From a checkpoint of a small mixture-of-experts model trained on Wikipedia.
Experts: 64 experts in each of 7 layers, a shared expert of 128 neurons.
Training: a variant of Adam for the experts, 423M tokens, 6452 steps.
Below are experts of layer 9 (counted from 0) of a mixture-of-experts language model. Rows are named router (the router's row for the expert) and show model dimensions 0-191. Each number is 500 + 25 x the weight over its row's rms, rounded and kept within 0 to 999. Numbers have three digits each.
After each expert's rows: a language model's description of what the expert responds to; "gets" lists some tokens that make up at least twice as much of what it gets as of all text. This comes from a sample of Wikipedia text that the model never trained on. Tokens count by the router's weight.

# expert 60
router:505535495474440542467483498544504528483517474459515514474493476480517516507477483510534497509464500517503526498528446452489521477537527505496526482510497517485515517520495498485511495488497496540506450507506523482541488534491488490520495537484522550508485521459454512504463505499498504498521519482517484570510443528532547493512513526510498485468493486496429506454533485508511492477459494457506487505525473497504456495493505529509494524488470477458516522525522550509482517506452488483514502507497522533465520489522504449494488462535547492505547508500502493481520535469463494547
It responds to: Spaces before numbers. Spaces and pipes before numbers in sports tables and score lists, plus on before dates, as in joined Oxford City on 13 February.
gets: " ", " |", " on", "1", "2", "3"

# expert 16
router:527515548550516499533481448520496515453478510464535527518510512522484451518470517490476504507470523562508512558498521476503534480469464508460546462499510509499491481470522515519514468497500499482490496497462500520511549459472477499511497535514512489504518545512475520486518462472532538480497520507541512489484519530508506475462488503464476506508521474465489490503545489441506479503503547512452464505479518473541517517538491517536493504493489504511469464525479467496495484540496527480540500522515497501473484519552496486536497533510503498475480474488510491510478488508466545555
It responds to: Punctuation and compound hyphens. Hyphens joining compound words, plus opening quotes, parentheses, slashes, brackets and dollar or LaTeX symbols, as in awe-inspiring, Kröller-Müller, "Paper Dolls.
gets: "-", " \"", " (", "–", "/", "."

# expert 61
router:482518470500536501462507485521466556499469529451515526529471509495495459499506497465518494517509515482489521482511514554477526505501522485531495515487500495511458518466487497456487483498532455480548517484489530498483564514465551537471486501486546501453506534482509484463497515484462479480533476538485518556484540492470507476553530506508517472533464484520516471494501522496520466474494512559478486526484471492505491506521491512484487531484522527505519460542533530496553522530532518522471516492496524535514464496468516511522487470504499552501512492486514497523545491502506514491
It responds to: Headings and section starts. Section heading markup and the first word or letter of headings and new paragraphs, such as "==See also", "===B===", "==Early life".
gets: "\n", "==", "===", "=", "The", "===="

# expert 41
router:508477502541529461506464481457476513467474481474511523492509479529518458502517508485498483489439469474531486510458443488470473491548513562516523502517521460462482425486473498525499496507480460536484502515512483539476559537514510536498512497499549519514496460480496461440498527480494495477461482512494467472505514563448503547527521511498497558511483537500526481486512482507524484502520516518501502497481478521506484480524487504464486530489496534497516499525496506540517529500529481495495536502503503530492507511498488498460542510507460488511517486478508496498543481483487479500
It responds to: Plural and word endings. Word-final pieces such as plural -s, -es, -ers and -ities, plus section headings (==) and words like such, both, either.
gets: "s", "==", "es", " ==", "ers", " such"

# expert 5
router:462527511481515521494515497479470523478480479525484466514481517540504476515518510516534499485476470471480496504507518534496532463516471507478512528495501558468509512458510534478481541490502496529480480531503486536479505543507510515500527488462498468492518473519485506499506515531560502525490480492481496490476499470522473522531527489517517540514557510494518556563441442497503536495510472486488502507508532505502546440509512562495510529529512509499530506502495457517471460511469536508528526508494430489515522510491504505466530515456505476490537520530527538490499505500515499455
It responds to: Passive and copular verbs. Verbs and suffixes after is/was/were/are, mostly passive participles and adverb endings, such as been, seen, described, dangerously.
gets: "s", " was", " is", ",", "ed", " were"

# expert 23
router:489544520531540532482492504462509469510496509456493450494489500458488495490536467489500510486480515453522454512458528495517527496464510524505497495477473516476482495435476514519495491528470493484536503487512498444526536503450490519455458518478512489489461506501486463494527480565496522488478476483545499520524502491493517470477475525476506486527495508477460465513479504498482499487468533500500512495484509515539456435522512532511497483520502490527516468506523495511508443473522469566500471463512518512521515450494475545488490558471468513502504492510500481521512490502516466485
It responds to: Coordination in descriptions. The words and, or and commas joining lists of occupations or nationalities in biographical openings, such as actress, idol, and tarento.
gets: " and", " or", " a", " =", " &", " American"

# expert 26
router:524488509482464512535495508549492518511517488503469532529467491485546493517506496464536523547510474521499471503557472492517531524537485527528497499525483469520481486486498505505458507505490528448449476467500493528516534461457528502513486457488474502499506500524468504533494477522499515474493489444532533484502519496477507539527475486495490513538494500485494511486522450494470489480471523544470496526538512476505566445485491508483531485514526490520493481520484480537510496511486498512493493525436512485480482517492524485504531553455475451510454537467505498523536529524478497471
It responds to: Word starts after spaces. Spaces and first pieces of words in descriptive prose, especially prefixes like pro, anti, multi, trans, and fragments like 'che'mical, 's'word.
gets: " ", "-", " de", " pro", " co", " re"

# expert 12
router:488538498446456506524484507535474497481508496468466480505528476517485510541510476491529479487523477498555502491496483487521518530478494538488464509492535496466527463480516501504466490464480516502468506532504474523512493515479469509540532503482494525482514478497503488538490494532510541471523512467505511468509490522516493528492464472474511495508557528498537529520534488527486564485517469470510517486468504532502529461492489468506446475508469485478519453502504478495476516517508530550511501463490486481507487515453477477481563520506518458533466503544453500574487500502507527475
It responds to: Verb stems, auxiliaries. Verb word-pieces and auxiliaries in narrative prose after a subject, such as com(forts), ar(gue), s(ays), would, could, did, has.
gets: " ", " re", " not", " had", " de", " was"

# expert 24
router:477495530525511513487526512500496473510500518511511544510512521473485511512445516525456502478529512538538516501467478527479462535514514455538483476502499462505501481530471491500496528497518557443492499492536521454493521516555491480551510505526527514539501478489494476500462494501511469492489500516507507540502459521532510496465536525547502489440486476500466488506503508531525541537486491535501497519455463502502495460480539529492529500492489508491486495454514480480444481465497530516528483502519495494480524499487542462495464476514527515473494480551550538499476524497535491532
It responds to: Place names after commas. Country, state and city names following a comma or in, such as Bucharest, Romania; California; New York; plus month names in dates.
gets: ",", " States", " York", " September", " United", " New"

# expert 10
router:512532459491498524475539498482473479508469543503543487495537482505507495470492467529492488502516483446510479493458550484497527509483499500477524495478500460465537488478504471533453544476458537546517493495534464474486502500497490514525492499490519490457533478495512510526513490535544474528486478503498500474510470537532493517498458527521495514484520520481523509540462482486491483506515508555508488492537466520502503465514508524498488500463517477463522541488484485517436500513483497484450500451453484506525438551480464520467505484495514511529475498528474541516473523507466497481
It responds to: Clause subjects and verbs. Pronoun subjects and their auxiliary verbs starting a new clause in biographies and narrative, such as he, she, they, it, was, would, has.
gets: " was", " he", " is", " He", " it", " It"

# expert 29
router:516460515472480467534467546521509510540466467484480508501502449505475490525443500453524507513533482534492510493512541502530519507498524508501502482480547503548483459558476471456498503504525467508485469539534510490461510506459491506531500516525503518488523513532479481543517470459493475485497491508499520467478525539523517531524536520494512488459516523511502481482511506476466489491509459456527483524529451530519495522476498537498477480505532500495476507503507511516463510440458479475489449489529544521485485489492480534510531467511479484508496468495505488440503528498487478529
It responds to: Number digits. Digits inside numbers such as years, dates, population figures, vote counts and ISBNs, especially the first digit, as in 1989, 33,337.
gets: "2", "1", "0", "3", "9", "4"

# expert 40
router:516537469551503459479499466452500530506479516505469476504499513485507461508485472507486507463474441516441473522533512450535504463477509545508472483511511512482522509490505505471483490494495462534535484478520517526526505513529526502465471513475513510549508458446444501486515495516533504495473467475498476552552469512472497501494472532481484532482507549475488457483494479527494492470486494499451502464488513498533494510514486502503507541529490530525538465490522499524522479506525507493511474474526526504469477465524532500470479478490531478518517500524488531539464536527528497507
It responds to: Sentence and clause ends. Periods ending sentences in plot summaries and prose, line breaks and section headers, and clause linkers like but, while, although, however.
gets: ".", "\n", " and", " but", "==", ")."

# expert 36
router:467480514518519473475552473463482493463500491502501500463548495466494493497510500539487556505469537471508527477491516486508523509485518515521497464499480492483479497509507527466512502485478520491519549470479517502557524510536537531513512474506522500489494514472536470517483501503474509515509549489536534489531490503500501506454461485486496490514471512479457517487458522507484462547522448481489442502461512496499461506513478492534526522448475522449528473501525488477527436511473523502468490459494534491522505493496516471492475526431506464477497516542514479478496498511541517509
It responds to: Table and coordinate punctuation. Pipes, semicolons, closing parentheses and degree, minute, second marks after numbers in tables, coordinates and founded-date lines, as in 1964; 61 years ago.
gets: " |", ",", ";", " ", "°", ")"

# expert 45
router:501515502548475532521452452502510540446525490455514516501531538497462542537502516539476521532497480493510486507483481451507472489455492491453505478521492510461477458519533497515540504493490473507485482484483528538471549525507476519511494491502479492560519464510490474457506550485494477508469502505527516507503448511478525499520513529490478528482460519521488486483481486454473507476495535487482517469469512476536492457523493465523466482500509482483487438528464468515560532505499504501496515500480514462513491523474494457521506495520467478478497493480509513476504514481499502553
It responds to: Time-span nouns. Duration nouns after a number or "for", such as years, hours, week, period, plus "as" and "for" in role phrases.
gets: " as", " for", "'", " years", " on", " at"

# expert 8
router:467447509494490472495476536444526526512485436516490512538472497511499517529476501526522523531496507485470529490516525536555494503525480514553522519551468498496481485544512498465460489493479482479473460505464516522513497531477507465489452523501538481510514517536512520499507481487532512511488484455533542481495484496492509544516492500455532496498489524498532494502510501465524471528499503521534471493529533455518507472472535532491553528531524496507458446484476529492506489481483518546516493506516528467491530524508490496508505493469546464495499533494522551502527535511483491504
It responds to: Measurement quantities. Digits and spaces in numbers before units in areas, lengths and weights, such as 7.'0'0 sq mi, 70'0'0 lb, and unit words km, ft, kg.
gets: "0", "1", "5", "2", "3", "4"

# expert 39
router:510508517549490516483502514554511536496484481479513524521509491470500504467462539530477480520484513503521502488487448499483507503463489518518504479482485461493442505552536514517478512479493489523517516561502517484504489500496524473464511454570515488532498482476501499501529492527520503494471489496519497495497482437529465523483531498513496550498521501472471480484493490509486466501483535469483526492521482495548519531540484478495533514485520555534506518514531497504527527526559504457506536520508539499498490518471478488525521562479494540513482471464500464481489504499455438485
It responds to: Taxonomy infobox fields. Colons, equals signs and field names in structured entries, especially taxonomy boxes (Genus:, Species, -idae), plus page-heading markup.
gets: ":", "=", "-", " =", " name", "ia"

# expert 6
router:511508472496481490516499481511466520498464543561507476533516497463504514514488516519504450480559508538520568511503484488451500504527515512462493495522489539491523510467491470494505481527532477483513517491527481496451491467497540510548480545511482497509498481513468458508526518462465522466516484517474515513509490515450500424528546483494504493527486477473515470528491495500513508487549504503490487454521546482514506523542492469535455516476495482479489492479468489492513540470502476486513480455535511488527496498505547483526514484548503537491499529511480511494452476512493529514
It responds to: Line breaks, list heads. Line breaks and list dashes opening infobox or list lines, plus capitalized final words of organization names such as Award, Railroad, Commission.
gets: "\n", "-", "'", "|", " (", "\""

# expert 22
router:489505531461438526510509504515503437509554469517471481469507506567532520492544471450512513489469450497486465479512512485477505494465503469506517512519506524488517523464467505498494485535510510500482495475566471507510489490464485515534472449481462518520497495499497512507501499519497487515504482506504499532432506476483491535553506483514497518509497526522540499479497484515508460472507492475502523516502514498489546481483511520514507489510552471547454500509506495532460507504511484538505527522468457473505489472523503510452530553483488474530534512484475531465515513506456474475
It responds to: Abstract noun endings. Abstract or common nouns and their suffixes like -ship, -ment, -sion, -ing, -s, plus nouns such as development, law, control, education.
gets: "s", "ing", "ation", "ion", "ity", "ment"

# expert 4
router:467445508505503482483457496536502486470513480544486550486516514492500500525465532515470490531508529512520514506505489529466476489502527439501545479490492455530489500520453486513543471485513501475485545509482496510480486508549463479497527535482512479515430476480539468513492494466563469485473490503485482498488506477503490460475518511512493460471513461516481505444536485512540477527479498529491510514497480471471478513467511481506535502498455498498515570463504504491530520471506530547515508493514486486484528508474509482513456470543533494484533509540528489511483526507498490490
It responds to: Place-name prepositions. Prepositions and place words introducing locations, such as of, in, near, at, across, Street, Avenue, in "village of Craven" or "community in Washington Township".
gets: " of", " in", ",", " from", " at", " the"

# expert 1
router:505488535536522489500525506509521530490497513462483566465510515481499529514489511504528483513476505523530487518448517487495527528471506533524489481486475547505473504530496445459469523523471485465556454501510503525494513531470475466480504517539500490479533507562452498512468480488535521463552525510482484462538477517542527482485525513515488468463539499488480501499497490492479485520533494460477468504499522502542489500501478518514499483474447483501500497512504472464508480511475502537479517474465539517468532467482514512532477459509495487523472465522538525523455468482486501505
It responds to: Parenthesis before dates. Opening parentheses and spaces right before birth dates, years or numbers in bios and lists, such as "(1893–", "born 12 March", "(2016)".
gets: " ", " (", "1", "2", "–", "born"

# expert 47
router:508466541531541478478534480480491536475482558531497446496529492514481483539477465496512519480494485547502466531490521512469494472499482502468540475494501500534509526516489512506547539513469536542549505486536498486518459532500530529517550476511496507485529457452547528552486520530534508520480514485492471489480527487527490471481433510488513522509488507505470516514524524476523525512499479520490455522526523472497495465489514526492486493511465512457509488454534492511476486483507515480509500508474492510499486525488508535519485491448504460544526490467522494525467494525482540516
It responds to: Clause-joining punctuation. Commas and subordinating words that start a new clause or appositive, such as which, where, when, although, that.
gets: ",", " that", "-", " which", ".", " where"

# expert 37
router:516501493489520498517518489504522532511474492465489475471462486452492489498488509488498518480525518453530549488539469499489495492513542505459525489478509481504501522489488522528500521481489464482524531505493488544469544511483521509527479538499529463504566522498521494518502512540482510492536512472470480517497481522474486573487517514503445492509503531498537527493492494553502527514499532503477466509506469541522502497497540517462468549543516513471507467528488502473483480508482542520511527463489525465485519528512539523431514509511493534526466523486520480560464530467521518493
It responds to: Forms of be. Forms and pieces of "be" (was, been, being, be), plus past participles and some pieces inside words or coordinates, such as "wreck|ed", "in-be|tween".
gets: " was", " be", " in", " been", " re", " were"

# expert 3
router:461546499514557503484512475448515528493466552518527479515529530497456503514500519527478494461478499494458494534487493503482466540542486524490532460495497558498521471483524494484532500492507468477509521500504510513483500535544493512475486474525519517511455497497488464486473502548527507493505544523488471512516471510475506466463505519490484501499508498483476491539456444454516502503520462452520496513497498496515486511566531518505491517461494490458480510503523508498510499495497495519500431516551515476534520484482471483505478517454501506492532529522466522526453463479493538510
It responds to: List separators. Commas, closing parentheses, semicolons, pipes and "and" or "including" that end one item in a list or table row, e.g. "(1984),", "Turkey".
gets: ",", ")", " and", ";", "),", " including"

# expert 31
router:489511520487449444492486485505530512467522473473466494515473484541468531477522516471508477437488512465499526471507509492485521482504483488471523532473550518496497492470516517483554502481499503489525497507459481515524492520487467490502538493488470473492473507458538527491519520504513539505472504502505446466496487453481509501490514440506473501482533466559523552491522500521494540522528459461525536501488517536482532488505480521522521481537471492521457530485496483514515494471532485527499506496480455513523510480513488482485529471491523487522535497541448514551490453500483499483
It responds to: Verbs and their prepositions. Main verbs and the prepositions or particles after them in narrative prose, such as "described", "carried out", "embarked on", "habit of".
gets: " of", " by", " with", "ed", "ing", " for"